{"n_layer": 10, "d_model": 160, "n_experts": 64, "experts_per_token": 2, "d_expert": 64, "d_shared_expert": 64, "activation": "clamped_swiglu", "moe_layers": [2, 3, 4, 5, 6, 7, 8, 9], "router_score": "sigmoid", "normalize_top_k": true, "routed_scale": 1.5, "balance_loss": 0.00103, "balance_bias": true, "n_groups": 8, "groups_per_token": 4, "init_std_router": 0.0213, "lr_router": 0.00306, "n_head": 5, "n_kv_head": 5, "head_dim": 32, "vocab_size": 2048, "norm": "rmsnorm", "norm_place": "pre", "norm_eps": 1e-06, "positions": "rope", "rope_base": 10000.0, "rope_fraction": 1.0, "qk_norm": false, "attn_scale": 0.177, "tie_embeddings": false, "parallel_block": false, "init": "normal", "init_std_qkv": 0.0457, "init_std_o": 0.0, "init_std_up": 0.0457, "init_std_down": 0.0, "optimizer": "adamw", "lr": 0.00362, "lr_mult_qkv": 0.4, "beta1": 0.9, "beta2": 0.95, "lr_head": 0.00885, "warmup_steps": 300, "schedule": "wsd", "decay_fraction": 0.936, "decay_shape": "linear", "final_lr_fraction": 0.0, "batch_tokens": 131072, "seq_len": 512, "doc_mask": true, "z_loss": 0.0001, "train_tokens": 536700000, "steps": 4095, "dataset": "wikipedia_en"}
Below are experts of layer 2 (counted from 0) of a mixture-of-experts language model. Rows are named router (the router's row for the expert), gate (a neuron's input weights, with its number), up (a neuron's input weights, with its number) and show model dimensions 0-159. Each number is 500 + 25 x the weight over its row's rms, rounded and kept within 0 to 999. Numbers have three digits each.
After each expert's rows: a language model's description of what the expert responds to. This comes from a sample of Wikipedia text that the model never trained on.

# expert 27
router:518477480549445517490510483504468478456475514523493505505512529456482459526476515513484517470495526457467486506504489506503502529475514484509528500499470484491497516537519500522518487490495463503491469507493478518529542487528533499451533521533448491467451517479502503482483489481563444527465520515506515535480518522534482474511497492464494506505510495517487501532511444552556478514515487491494507479461467482492561515512466504465501535452479483504467491517495477494528469517495533
gate1:486482509471477487500561494520490466495480481511526491508444549479486485532534467455506493567484549473498491494508510496510475490487535496486495507495504496471538492519452473468555469479466472490464537521507437529495499517529499548493491505531536518521469466484488519500492513476502524491487532498476528500483529527472531502488502522468500512504523523545472516464496482549497496507555469486493512477472509490497494465492484537541466528472497466470468504496508537499470472502485509
up1:521505526540526508474500498502485484463509492508503590501514499522505527509511513471488499434466500482489501461497470524517463523490490473548468485491464502436506471556492516489529520513535514485523551481505437497525492499502504482460518518519495469510507519501487498511499480519525489496454507488509467460482486496508498464467485486449493493473472488541516505522472507554507514526450501489469498561503491524477505493472468486492498497469523465476498507498491469514488519533502555
Single letters or short fragments starting a word after a space, often capitals, such as U-19, Hope Bay, household size.

# expert 18
router:473479478538476533471482489530422483486457494504503492505507518453530424510499508527504482492525509495497504484516528510500532478468510468509521454458536484490532526529511515495489474447522498487501504490484481490513514485523510497494495540506488509505486530500462575535462453530511508503520515507484509488489478514519476444519484508464432483469512502508508534533521456536524488527497506515557496489476466492497514489503485479488454484519476512509501483499485446518497511527477511
gate2:533480470504512525495469515515519523509512505548529560496520520523494511482467518507453483466507519491538536489482512490499456525475436468507494550495493509497471495488534496490499469503483509542558510489490499516511498537506518550514464462493494524506478490492510479533536514444537498502538523480504500520518524511513503521481553474485487442497513464524555517513491523476496474483452539545527478464529500515500520552512506512535515490473483482534481507517508525472518502517490479
up2:495496466494533536477513499472507475511484515528536546511485507518530586468527495493526514498498524488453519452508529491534491468515530491486513550494498543455507500536510520414494477483496477504486509488514495510495451528515514492500506531515474506508484529511496528472514525479532511491470511498507499460487501511489521527488493510461494504532446484524498483575490499512467500505515525472511535479459509476484518534549531502477504481506541545474483518519486513471498509525513537
Single digits in sports tables, statistics, track times and years, often between pipe separators, as in | 3 |, 4:56, 1994.

# expert 24
router:517486452541476459462522494497492519486472488529485510497498506454474466494481496533538558479495540493483526481519485519497540513517512495508475468445485478520493518492510501528500520472493449514492497504466474492541525475520539511487490518486475521489465552479488504495469414494558486533483523494501496512487502503500502464510488469475458486459510466522512500507521447535541508507487553506507491482497508488458484512502462481496499529492447513511493514490496466539520511536473525
gate2:475494521492515520512482509507521522469463539518575526516550536497470486504500516491510478481520516501504519499468514513509504525423516475502489523494457482492496522510472548518509499504505489428520527472520484536563500528475516502487523523493498512490514492500508517486461449535502499498494509456476541518509522506514478470507487517477517491477502497539514478525495505584514462506464555509527503429476505466514517507479515485502490503484485490479496536507500461509507511547492512
up2:520503488508524516475483489508482509524526514520526511493487525457513486489508478519559506455553508469500493483483518497517499502518512456449479507459490512512510488470475508497513497499497488513493516472491487519579517528465548505477547514489463454483509524483484526470448483480526466482528472560514536460466426535557514469508507484495500505483482489524483519505476539540498501485520534505477534521470487530505495544481501504502506495506536520519524478517502470472509530506473489
Word-final suffix pieces such as -ation, -ion, -ment and -ra inside words, plus closing === of wiki section headings.

# expert 52
router:514493497517488471511483488513462499489447496499541514474512523447491455537525512526468500464504496472494508494516543513509505532469506454484490475470526467492549513520506514498532505491462463471506450482517466511532491464538520498470470498507485543516499494471479527539493471478551495536510497516536509498501506515512479467508470459460425501474543485487498530523486488521533469491487515502515460516472519501489533497524491517504511562454476497500487499505466446498520502513470515
gate4:523509513493499471519517519520534462494511518520502525516446492523483552522532472437499507449518492495465525494515465458532504484556523563503442484538498529457476442500488505516494501523492508496503556479505486466484485462517514479510510540505469444491496487497477452472492494476508494467502498494516510499513515498504501508521501520487484521532493462520504496512489517481479512530504488508461577501471498516469507508495451507504531477498491524526474507517492462482511483538525541
up4:465509477527491454520500505537520499499517458492478491515473518483450486466544494487458504476535488487498488484480500493483541495496552526514481493494564473473526446502499555548502500503503528476493509461509477512481492492490465514509528524496502483481496475472507501507494511456495502467544488503514493544504545493568505515585473489532479469487525507505505497517451483464538490460476534481455527504508490502444492498518537490510511503490489499506510487517477460513497501485483532
Single digits 0, 1, 2, 9 within years, scores, times and table figures, as in 2-0-11, 1982, 0:41.

# expert 45
router:485459489545453469494490470508469514467444507504498514515456507512509461546509483527493493498530527475511519517476535514497495482484501502503505474484510460496515524521497516500510443451481489522498488456499448510507512482505508500470526473480487467489494503489466572497489502493552514509530496529484466491480502460535517457502473476469499498463533512489497512503499485495490499491474518532491460532489553513529531477479488497456466549493473495546514521521462461505509488532442532
gate0:493495523480498524500501459514446502495512494496473478485525489501513441516467483504501473542460487452508478506505544565492478489546497536493505467486479463536476493526497507517538483497504462507520503483521538518505525524522517518511478508523518513520501502500524537492480491492516457480473490474470514487500461530488517471466450497452502523497489484537499505489519447561506515539499479509548492519477491514473545478494480553500483512507522551489505505511464470518521526494427491
up0:493490498497512535537507488542479507516500469495496488472520507517502451526461500496479489505501492472515478533522520558462521495539505526492510473460485462516480471489477555486505466477501473505496522529553526530477520508469548531508474494553521505510498473479509557513479494546534482491495547485474466524474482495493534504515507497489500493485488483486548505480530481521525490516475496497540486469497496528474526471489489527487512554501496516473523546555433470539492531498474486
The word by after a verb or album credit, and opening quotation marks before titles, such as Studio album by, Transliteration: "Okurimono".

# expert 9
router:486468470540430539461554518523474504505482529503499469526520492451548457553498511485539510506514536483482491480514508467508504511509533500505494476450518539475499507509494519483514475506526450505521519467480472536501513501526539480511490489490469485516484560517506523485442488539534498506478506522475473498496477478519528448504489508488501532463507492485476525498504456566515512525516519484496510475476503499496505531485505482468456481503488531492506520516476443510490514521476512
gate0:514467453491489541467504471486508515454523535488537506505509468505501472558509569470526493498463549530506542504504516478515431498469515493524499481473479507523464513482479495509490523501496517483520509473461528533478565523487493510476555509523488503473541491502459527547502533511516493488500496503517486519479506476513535500539500508496514502483503523483527521491492456538476505512465516481508480508537470475482469515486478500492543492538484503498505530514488515558482504513440500
up0:534477492530484489504493503487510515451501514497539488527492476472481542526499516527503520485495529504553525528477462487558491509493509460507525475469508493494520473540518554501518499475493524480463492510536474486508523477481520507499559525457510534512505450516483475518518503550495535475495510549512498518499506530449498523504462466534518509452520526477492519479467460524521513516480519491497453483525507511486480505487446510490485517523499513504485555485518474547501472532498446
Single digits that end or continue a number in tables, coordinates, times and codes, such as 15:51, 42.20306, N07XX22.

# expert 47
router:538467453553504524488512474530487527505488490516496502496524496452454478496527536506503514485512531530513525454524483469518516499463505540536481470495514514501517480507517513476514499480515473513518463507481485467520536469504518503516504522514450499489504527516521513511464491535539440501489491472466510533472507474515541460481452465460448510496550474494513502475493515516551483486547519486515529478482521473442502541522472486503490519524490482494510489511466452488515515508460510
gate4:464499466560495525488477534469479496533480528495483502499506487462537487476441488496515476502500511505514521463494530447504457518509527518538468469496505500551492534505493493498482487523519536510456494521542499495483471508464474459495471516529510516440514471495564480519491470508502517489492511506504511546493508479480506517504509496452516534497484483487509482499500485533527475472483548552496515543452523493488476510482460492491433522497512494496495504527506507510486475502439541
up4:520505479578499518472521515507542490500477543514495488482559532506529485458475520499544520530531484507515478475492495481506495521480490508546522477492493524502475540493526464515512524488490512538511451507498493481517498538487501475480512495483442505461489546486493491516468478495507475476525494510482413490508501474460526476502507555476529515508518473522520519518546497537514461520493485512488519504474506491516521482487507505447451567489481491467500474501493489510458522490502501
Past and progressive endings -ed, -ing, -ated, -ied completing verbs in narrative, as in died, moved, collecting, becoming.

# expert 14
router:535448483582497479474501505509486487496474496530498503515504496486512473504483520512490492482483507472469533479458493478527529546465492515545508474497495448495517487528504481520517475492502460469479520466514458499510542494525548492494508528472456473479457514463460544478475467463497472498521475527523486484477484504499484481484448508495435487480522474498462522496461492510542510516502488473538460508483470493487518525498483501502535513479444487530483523526495475502522461517486500
gate0:483431488504498480510500469492503515487490477515497522506471563497491511525520510525507504478484500499490490500543505477471512476551492493519491477471573529476516470506525481496555501492439514498572497512492472496470504481518472558490513464528495542494532507449474498502478506481485539512516499510500505519467500528540513484508508465529448468515564514540537550489496475462515542498521518534484528510497495520502493480492526494515493522477517482477523512472497500511484480516482540
up0:512444460555507525522476436515510457480500497485506508545493520518495496536496508489510447491471458492480497552507534473496501494461453485532495514496509497472523513466476486476524451516506509519511529531469474477516484502470498552537484556517508527526507523474517517535477549496525550534479504509508477466455495512520510489484498444509438516501499497491481482522505508453486533480506492526498514475495543487512516453515527491512521499512491488447523507483498488495514505505504494
Hyphens joining compound words (Year-end, red-brick, Jean-Baptiste), en dashes, slashes, and short syllables inside names or citations like P.2d.

# expert 33
router:501431493531479491453491496525489474460491512503508499525493486471519453534501475522509526443545508485456491495504543478529465508484531510527450445520511482513510500517487536525514463483463448478536513483481462463484541462520467504505491511512492512490464511485459502498459478524531491501475492528550516509494493489517522500518455454476472484461489476476486515487464491513498508507462486509480541479470508474483489517491508515522481508502488503520518506539479479525521487506462557
gate2:475511496479506481447486426550497487509478470492495514424498501467479465534491496557506488470511446461494441504500523540524469498481483452491473488504494502500493497471519499519481489485580496492512500495523466511480498472488506493499477448550520560527521493486475510497517492521484483497489525505490507479484482521524418486455505503543503502474494470495475519503477459518498495491502484500499531490519499520498493518472506497529503512507516511537506489539511478480520519479478473
up2:486500496482541500447504440552484495509465482482511526461483516467504459544488499539530500476526484466500463495495504502511484531519537449492466486506447489523526499465516500501495465511524453516498481525525444504511518472509505472504500451503521568519542503489523509455530500494509496521493518478495520490488495527491418492445550467507474511471494457486491518500501457513504483489512505521492500503528505510536498511486485504529484525498499518549493494539485506512529509516476485
Commas separating list items, clauses and numbers, plus linking words like and, or, but, as in Meadows, Pastures and 2,655.

# expert 21
router:513490515521489489448511488537467498475497503507477520509479509424531487509528478520507491483513495475487520483489503473517529512498522485504493478468514456497552484531528565498525501483487458494485469517535470503526487458493482487466497538518481483503437526498496519503437495505509487473505512553500507486497529540488510479495444481486441487490507516498493502495525497514543471468500495494526493476458490535501543496502493517481472548488502484513480492505435445526524509534479540
gate0:531489425497489506492545456478523510511523500508513479509492460519513535483496510508510490483508489531504472455478507468534450465548563498506512527510512546514525486472516516509478483488508511468509552489497506510508524528535521500504548491486514470510472509465470475507486525464500494474493504504554467566501524452536544503530502498542537523516498479506483505502490448508479492497501472499442543498523453501477537504492532472519505526503486504496510512522515489486492478520484536
up0:521505469480499477506442514516528519510464498548495516531471515473464481452532509498463483465509501464521496485460488524555493507518545495504456465565499489471482480508490541482513514516481493488523508498535499511517501459508520521493498531448482539484490484468464456511523459487478528533489502509504506505472539476546487525551521458533491485508504501465518544508468509491459548501500515541506502457493521496494523490484500465539476503493513533525484476467505511498498491473530491
Digits inside years and larger numbers, mostly the second or third digit after 1 or 19, such as 1861, 1969, 11,962.

# expert 5
router:487450477519448487496511493497472504486455521526493514537497533454514478534507541515503523464491499456506498477483511512510524527496514516511479489496490485488515478511508538520514471466495476500537464474509471536529541496522505506504491533518484520489452560457512566474445479502542441498450490482496500518483535527499475488512526485464482489476506482471459490527515471530529493531501531476522525489488489509484535504486455500502491524477478496521471531499500474546539483517463518
gate0:484504465544496468507493511506530521475494534518509506477485516476516492524470536506480537509489501541524553442479517509503514529477543476539486443531575459455522523508504481524518517516484474470510505489490479489463512482518507516466438439492470488494486466477489495495458505483504477481469483531497475490514479498533490517507477529496510484524548447502520545481487454497502539518451514472505499495514493466529511511500487493491488501526480468487484502527510464488477485488463524
up0:462489474531461504442515513503497518483472494508520485544477479457473426485491474495485488512508536489479509530514475497510507453487533446459508516503460525514484504497522510488474477476549486482461516521488495497533477500490495502496509533483498501491503488493511488518501467496528544535507567537477549477521486515485500487483477505451502547469518506489491494536490476521524455534488511530481445431464502454496516488503464505509496482474478531492512495490500467511548508504498499
Capitalized word-start pieces inside names and titles (F, C, St, Cent, Con), plus degree signs in coordinates like 53°40′.

# expert 16
router:507496481509440480474511486518477479493483470515505529517499512442504493526519537531508536497488510453472509474490492491548495521498526503518486463478478453513541513547508539486548485484474500488524508510496464516524532506492527525478494513494467484499435530478474553490457473465541440540528521534492515494508527535524535479499493511497493488495510485477484529514497504529537464489478498524480525496464468493486537519493475504539498504457452514516467510516495471500521472536487532
gate0:522529460484485516469522522498527504507512550501502508512503519496449496496552483488489470456488533483519532514489498472497498483469467514486532496523486463480544466481566517466487498484469488529514502497472504466536481440497514484470538500486485530521506512530455486537510473511474503468509543479472494526492512578478494469471516496499480530491501517512485509537472507487461520507529544516496458476513465489511562529506504542500471518461533485527478509501504518491492475470506491
up0:496497449507552493466545502495513510479455528519511534452473527514490495474514479467469494474461510552504503513503527507515516459482508479530471504544486516469485517496479504472489503476501520509535497472494540490546548471525492524480495527484451488495518495528479451487504465469511477515547529508459486526508518517461512490509495522504505483486547533546511547503442530468474514511495562503481489509500499461516488525491503453519521510497468493503515484497466482517518451482482500
Short word-initial pieces like st, t, g, f, d, R after of, and, was, to, a, as in st(aying), t(ested), g(ood).